python train.py --num_hidden_layers=8 --hidden_size=256 --n_experts=32 --experts_per_token=4 --d_expert=64 --d_shared_expert=0 --hidden_act="swiglu" --moe_layers=[0, 1, 2, 3, 4, 5, 6, 7] --router_score="softmax" --normalize_top_k=true --routed_scale=1.0 --balance_loss=0.00803 --balance_bias=false --init_std_router=0.0261 --lr_router=0.000338 --vocab_size=8192 --norm="rmsnorm" --norm_eps=1e-05 --tie_word_embeddings="early" --optimizer="ademamix" --learning_rate=0.000378 --beta1=0.9 --batch_tokens=[32768, 65536, 131072] --max_seq_len=512 --train_tokens=541700000 --max_steps=8453 --dataset="wikipedia_en"
Below are experts of layer 3 (counted from 0) of a mixture-of-experts language model. Rows are named router (the router's row for the expert), gate (a neuron's input weights, with its number), up (a neuron's input weights, with its number) and show model dimensions 0-255. Each number is 50 + 15 x the weight over its row's rms, rounded and kept within 0 to 99.
Before each expert's rows: "mostly gets" lists some tokens that are sent to it at least half of the time. This comes from a sample of Wikipedia text that the model never trained on.

# expert 22
mostly gets: " |", "|", "T", "R", " P", "K"
router:79 29 54 43 66 53 33 67 63 41 34 51 39 40 57 60 51 62 30 40 58 57 52 50 61 35 40 37 36 44 49 48 31 36 59 30 42 50 60 43 34 20 57 15 57 44 28 83 37 39 67 67 42 42 29 40 82 71 57 51 37 62 65 57 44 55 49 48 77 54 48 67 32 78 66 55 71 51 38 12 55 47 53 28 39 52 42 44 34 53 26 67 50 70 66 42 24 60 46 52 72 48 82 52 50 73 59 45 65 40 44 27 57 38 75 76 64 52 45 87 45 36 43 38 47 58 34 65 51 60 48 47 20 36 59 52 42 57 48 26 39 60 59 56 45 44 80 42 50 47 45 51 49 39 50 84 52 60 71 52 44 65 34 69 36 55 57 23 34 40 45 35 31 28 27 58 52 58 74 43 59 58 50 36 46 51 75 72 30 88 53 31 44 50 80 36 63 46 47 44 78 31 57 40 59 60 41 50 63 72 53 52 67 65 54 52 46 64 35 25 47 56 65 41 23 34 58 55 22 57 63 48 38 27 75 58 69 60 36 24 52 09 66 75 37 70 65 44 24 50 65 38 45 58 62 28
gate0:15 65 37 27 49 45 65 45 31 47 34 32 32 68 37 50 22 49 47 52 44 49 39 60 43 53 52 53 46 37 25 55 14 53 51 76 37 61 34 21 47 32 47 38 37 50 45 48 67 38 56 43 57 25 65 68 53 33 43 51 79 56 48 39 31 67 45 41 58 69 30 64 43 35 63 66 56 44 48 58 48 46 51 77 75 67 43 52 59 32 24 53 56 49 38 58 52 30 15 69 49 35 59 48 55 41 51 56 56 38 59 45 56 51 52 61 47 60 63 64 34 38 54 54 50 50 72 33 49 34 47 14 53 33 89 36 46 58 42 64 50 55 60 36 25 41 32 69 39 51 19 27 58 29 34 60 39 71 52 27 62 55 30 31 51 49 66 73 30 18 32 62 63 48 51 61 43 45 49 68 44 39 56 70 41 18 42 70 39 38 54 43 50 20 45 78 45 22 14 66 30 56 29 53 59 48 37 84 63 41 61 39 44 55 68 51 56 28 45 50 79 85 57 53 34 37 59 77 52 45 18 73 47 44 49 23 64 26 48 45 44 62 49 43 27 77 56 34 49 43 59 63 44 24 58 79
up0:55 61 33 44 42 57 15 63 36 62 30 20 41 48 58 44 50 48 57 48 33 51 71 00 48 37 60 50 54 61 46 21 65 62 77 47 63 49 30 67 37 45 42 53 63 71 51 34 78 37 59 63 48 49 38 38 35 59 99 52 55 48 61 74 15 42 39 58 82 51 51 40 39 62 59 39 41 47 70 48 45 52 58 69 56 42 59 59 58 51 72 53 50 60 62 17 49 17 44 34 49 31 40 60 43 61 58 68 38 68 83 69 50 31 46 49 29 20 63 46 50 45 50 42 61 62 47 43 52 39 24 35 52 48 43 54 56 56 51 27 48 48 49 73 42 61 62 38 59 45 65 53 29 44 42 50 74 38 14 33 46 22 91 63 60 33 31 30 55 47 57 43 42 94 58 48 56 60 45 51 24 48 48 67 44 34 54 50 45 60 80 57 22 47 45 36 64 61 56 43 54 45 16 50 58 33 27 54 60 32 58 52 35 27 49 38 57 57 55 28 49 55 69 39 70 69 69 10 34 58 63 56 49 44 36 42 58 47 49 56 31 53 60 28 32 60 45 50 51 53 51 31 45 59 45 42

# expert 8
mostly gets: " of", " the", " from", " an", " at", " a"
router:62 89 49 34 56 62 99 67 16 39 61 31 69 22 39 32 69 32 69 67 50 39 59 41 73 49 51 42 46 73 50 51 48 73 59 59 44 50 65 55 43 79 55 43 35 55 43 47 63 45 43 69 50 14 32 70 57 46 56 40 51 54 76 15 32 42 38 27 53 15 58 42 84 56 49 35 32 54 51 37 67 50 70 64 63 23 52 45 71 64 56 55 56 68 47 19 51 33 55 59 56 53 68 50 52 56 55 49 48 12 49 94 66 58 50 65 43 50 32 52 74 36 43 51 42 53 49 50 40 42 39 28 70 42 50 75 36 54 34 23 58 58 17 72 38 64 48 34 60 65 67 62 40 34 58 56 53 52 44 73 55 38 56 37 56 48 23 45 46 43 24 83 53 68 59 52 39 58 44 34 50 58 82 82 25 49 51 44 57 42 72 45 42 40 34 62 47 39 60 46 46 25 58 59 38 47 35 83 72 44 40 56 48 43 63 30 60 38 47 42 57 53 21 44 51 33 42 61 59 57 72 38 49 45 48 49 55 36 51 35 45 60 67 49 58 65 65 69 64 48 43 86 53 67 41 27
gate0:48 50 42 64 18 58 63 47 10 36 57 50 55 46 35 60 45 48 52 30 46 83 59 51 36 80 82 46 48 57 28 28 39 63 33 53 41 55 48 61 58 65 63 46 56 62 68 26 20 47 41 49 58 46 34 57 19 37 24 53 47 61 47 57 57 41 57 32 48 48 48 69 41 65 29 57 44 46 69 57 61 39 46 52 47 48 58 53 70 65 63 44 52 60 42 38 22 44 53 36 65 41 53 33 19 18 46 58 45 53 56 29 30 49 44 58 23 31 53 58 63 54 62 33 39 41 57 41 59 35 53 37 26 68 40 55 53 26 71 78 82 75 43 46 44 49 63 56 55 53 53 30 68 42 36 45 58 42 63 40 17 34 46 55 38 70 56 12 38 47 66 70 37 61 43 62 41 60 39 47 71 30 57 71 39 27 22 36 63 58 63 56 39 26 44 71 47 59 48 28 65 36 40 08 54 48 41 56 47 35 29 24 44 15 56 66 30 35 65 53 80 49 71 55 30 59 67 82 51 48 48 66 09 43 34 57 83 43 49 52 31 56 23 66 46 54 31 56 39 62 54 55 64 58 78 43
up0:56 73 36 83 54 37 56 51 56 54 75 48 56 37 52 67 53 38 65 45 74 34 54 60 62 59 30 81 57 58 48 39 28 40 50 37 36 43 57 42 66 70 66 53 50 80 43 31 40 31 44 32 51 44 59 44 25 18 34 32 61 50 67 65 43 39 40 53 67 40 31 49 47 75 22 49 50 71 60 56 73 57 45 62 57 50 48 54 54 67 45 42 79 68 46 77 39 62 46 48 53 59 30 60 20 49 34 59 42 55 72 44 50 50 52 71 60 47 51 38 73 53 70 46 54 70 50 32 33 19 44 48 43 37 49 56 45 32 64 57 42 49 23 41 35 53 68 71 46 43 50 39 43 55 44 53 29 46 93 65 66 61 60 33 33 70 26 21 50 58 76 76 52 78 51 44 51 74 29 55 71 41 76 52 67 54 53 71 19 87 50 25 01 46 50 42 44 44 36 42 24 29 24 42 22 56 55 84 77 75 53 32 34 58 33 46 43 49 54 59 65 61 60 43 55 50 49 41 59 45 70 48 45 58 64 48 69 62 57 39 68 54 49 69 37 29 41 60 64 54 58 40 81 68 48 74

# expert 6
mostly gets: " in", " re", " was", " up", " con", " during"
router:77 51 53 69 65 62 59 67 51 61 08 43 50 62 46 62 42 38 26 49 43 48 23 54 76 75 27 62 62 65 31 34 26 74 58 38 43 26 41 20 28 64 61 47 33 24 52 35 57 53 36 25 57 66 64 54 44 39 53 62 50 63 38 53 50 62 70 29 29 59 35 38 46 74 40 59 38 63 52 48 65 39 75 49 34 37 77 51 65 72 60 36 63 45 42 46 43 64 55 54 58 60 43 49 53 47 42 43 40 24 74 74 51 69 42 48 48 55 28 40 30 62 61 73 60 55 53 77 53 47 29 60 46 22 53 35 52 48 50 33 65 38 35 83 61 63 31 53 27 37 32 40 68 61 35 63 40 62 63 34 63 37 29 42 30 57 38 29 46 80 62 48 51 43 53 69 62 57 46 25 35 71 61 45 67 59 70 15 48 55 54 45 21 62 28 66 42 40 38 62 30 30 54 57 53 25 54 68 58 42 42 55 41 66 67 59 31 60 32 62 67 64 31 32 65 39 32 40 53 51 73 84 61 06 57 79 38 37 62 64 69 40 62 33 46 51 70 48 27 47 35 35 45 38 38 64
gate0:44 64 48 19 45 46 62 43 37 49 46 43 64 39 61 39 48 72 39 31 51 56 45 44 11 83 52 67 50 62 80 50 75 46 42 56 58 48 74 28 90 50 55 49 44 47 43 40 40 29 66 65 42 65 62 73 50 48 58 41 21 44 76 72 49 52 36 72 27 45 35 81 73 46 34 75 74 49 87 48 61 50 41 40 49 61 42 41 66 78 58 65 48 48 24 45 71 64 57 57 64 48 33 45 44 37 79 66 90 45 46 40 68 31 78 42 71 54 61 61 39 64 43 48 53 50 30 41 33 24 40 60 51 55 74 70 46 51 55 29 47 54 45 71 54 48 45 30 36 56 43 65 76 60 59 71 20 41 75 75 23 62 46 60 42 40 51 48 47 28 46 72 38 70 40 78 63 46 56 65 65 52 48 41 41 45 41 36 92 27 42 76 45 60 48 54 34 57 48 53 28 55 27 35 47 45 28 63 57 35 66 54 75 63 53 53 45 53 52 63 34 43 68 47 70 44 50 25 48 68 07 42 26 38 44 45 44 71 70 37 58 52 41 55 39 42 41 59 35 46 40 25 58 40 50 53
up0:23 34 39 31 26 45 48 30 32 46 42 49 34 43 43 43 80 61 42 65 41 35 53 67 57 30 60 51 35 53 37 38 51 37 24 79 70 52 56 54 59 36 27 37 38 48 55 44 74 47 46 52 40 28 30 37 41 28 44 42 37 81 78 54 68 52 38 61 55 53 54 67 42 32 50 38 57 71 31 62 31 50 52 80 51 61 52 63 50 61 25 43 43 30 38 51 33 21 28 53 42 35 47 47 52 22 48 18 32 44 42 56 27 53 46 54 59 55 64 48 44 56 47 44 35 18 56 59 58 54 34 44 44 62 70 40 49 46 45 61 57 63 66 32 58 46 58 59 39 69 48 71 33 44 63 53 80 51 39 53 37 40 77 58 42 49 37 34 35 54 73 45 48 66 58 47 13 46 30 52 49 57 50 87 50 67 52 71 62 00 40 42 76 38 60 51 60 32 50 42 68 55 48 55 41 63 65 35 59 61 34 32 25 65 60 44 78 27 70 68 43 42 51 85 17 31 59 56 92 62 46 31 09 56 62 65 71 55 18 48 45 23 63 45 51 41 58 42 40 65 47 55 54 62 54 27

# expert 14
mostly gets: " has", " had", " her", " have", " are", " been"
router:31 29 29 46 58 45 27 55 38 27 56 56 40 78 35 59 25 60 58 72 40 47 25 59 42 67 54 28 40 59 59 65 40 53 80 65 67 63 25 66 37 46 54 27 54 59 46 58 39 57 46 50 43 45 49 34 30 54 57 34 29 41 46 45 30 39 39 67 44 48 32 45 49 65 35 63 51 63 32 63 37 68 15 39 47 45 57 45 64 33 61 39 52 65 50 57 72 56 65 29 47 65 53 70 51 58 57 52 43 48 58 67 53 50 22 68 29 45 57 25 45 53 44 60 66 31 78 56 46 39 35 54 32 40 34 36 75 52 37 50 51 49 59 60 35 65 49 59 31 50 61 60 66 59 71 70 63 62 63 26 35 38 43 51 69 16 49 59 32 70 55 49 61 06 23 34 42 62 26 37 28 60 48 70 70 73 54 21 65 35 62 45 53 42 36 50 88 28 42 65 42 48 76 72 48 44 51 72 51 49 35 59 26 64 52 50 21 45 31 42 70 26 36 29 71 75 39 56 31 53 33 44 29 23 50 32 42 21 39 57 66 52 29 41 74 51 43 39 37 62 71 42 54 31 09 65
gate0:42 52 43 70 39 52 58 49 45 80 45 62 47 58 61 30 63 64 37 56 66 99 60 38 33 79 64 45 43 59 50 42 58 50 38 30 62 33 46 37 71 46 40 37 42 74 31 76 31 40 39 43 52 17 63 55 34 53 59 51 23 44 30 68 51 49 50 59 40 59 46 65 44 32 59 44 40 57 39 43 53 30 75 50 54 40 24 43 50 65 57 36 54 53 73 61 55 88 50 54 92 60 68 17 40 56 40 40 61 20 41 60 36 49 56 43 30 59 34 75 58 71 61 57 39 33 40 81 75 51 81 44 72 39 59 40 32 38 49 48 55 39 38 50 50 30 47 64 36 35 57 70 73 67 49 49 60 48 42 56 28 19 37 65 59 61 56 26 68 48 58 27 39 46 56 23 59 28 66 59 76 59 56 60 34 66 51 39 70 61 53 55 47 56 44 31 64 43 35 46 24 59 55 45 40 41 49 61 41 33 33 61 47 30 52 81 41 39 50 61 46 48 43 60 62 22 48 70 70 56 79 85 46 61 17 60 70 53 54 15 61 65 53 53 50 39 57 18 42 51 62 53 22 47 48 74
up0:80 54 54 33 19 28 46 52 47 51 33 68 49 37 62 56 38 37 75 33 61 28 64 85 54 45 50 64 65 57 60 51 50 32 72 50 29 35 59 39 31 40 49 50 78 14 69 56 77 77 57 42 56 60 53 45 63 45 84 20 68 34 48 42 53 41 43 50 21 41 41 23 57 65 63 43 38 74 69 85 36 64 33 86 31 57 63 56 53 65 19 48 55 30 39 39 35 62 49 45 39 38 53 33 32 55 48 68 76 64 71 42 61 63 61 51 53 48 84 24 50 44 45 37 89 37 61 47 31 71 40 47 49 71 45 81 62 45 59 61 32 64 45 36 47 50 82 57 69 46 45 53 19 54 52 70 47 40 66 49 52 54 56 37 51 60 52 74 36 62 59 26 46 67 39 44 55 53 69 56 37 52 31 38 73 35 44 55 29 56 37 68 60 44 54 64 67 57 55 44 67 61 33 56 66 49 75 44 47 66 59 51 71 58 54 44 54 24 36 60 64 58 35 34 37 58 47 49 40 18 35 06 78 39 48 45 40 58 42 19 35 41 50 71 42 61 39 63 50 57 36 45 61 55 60 46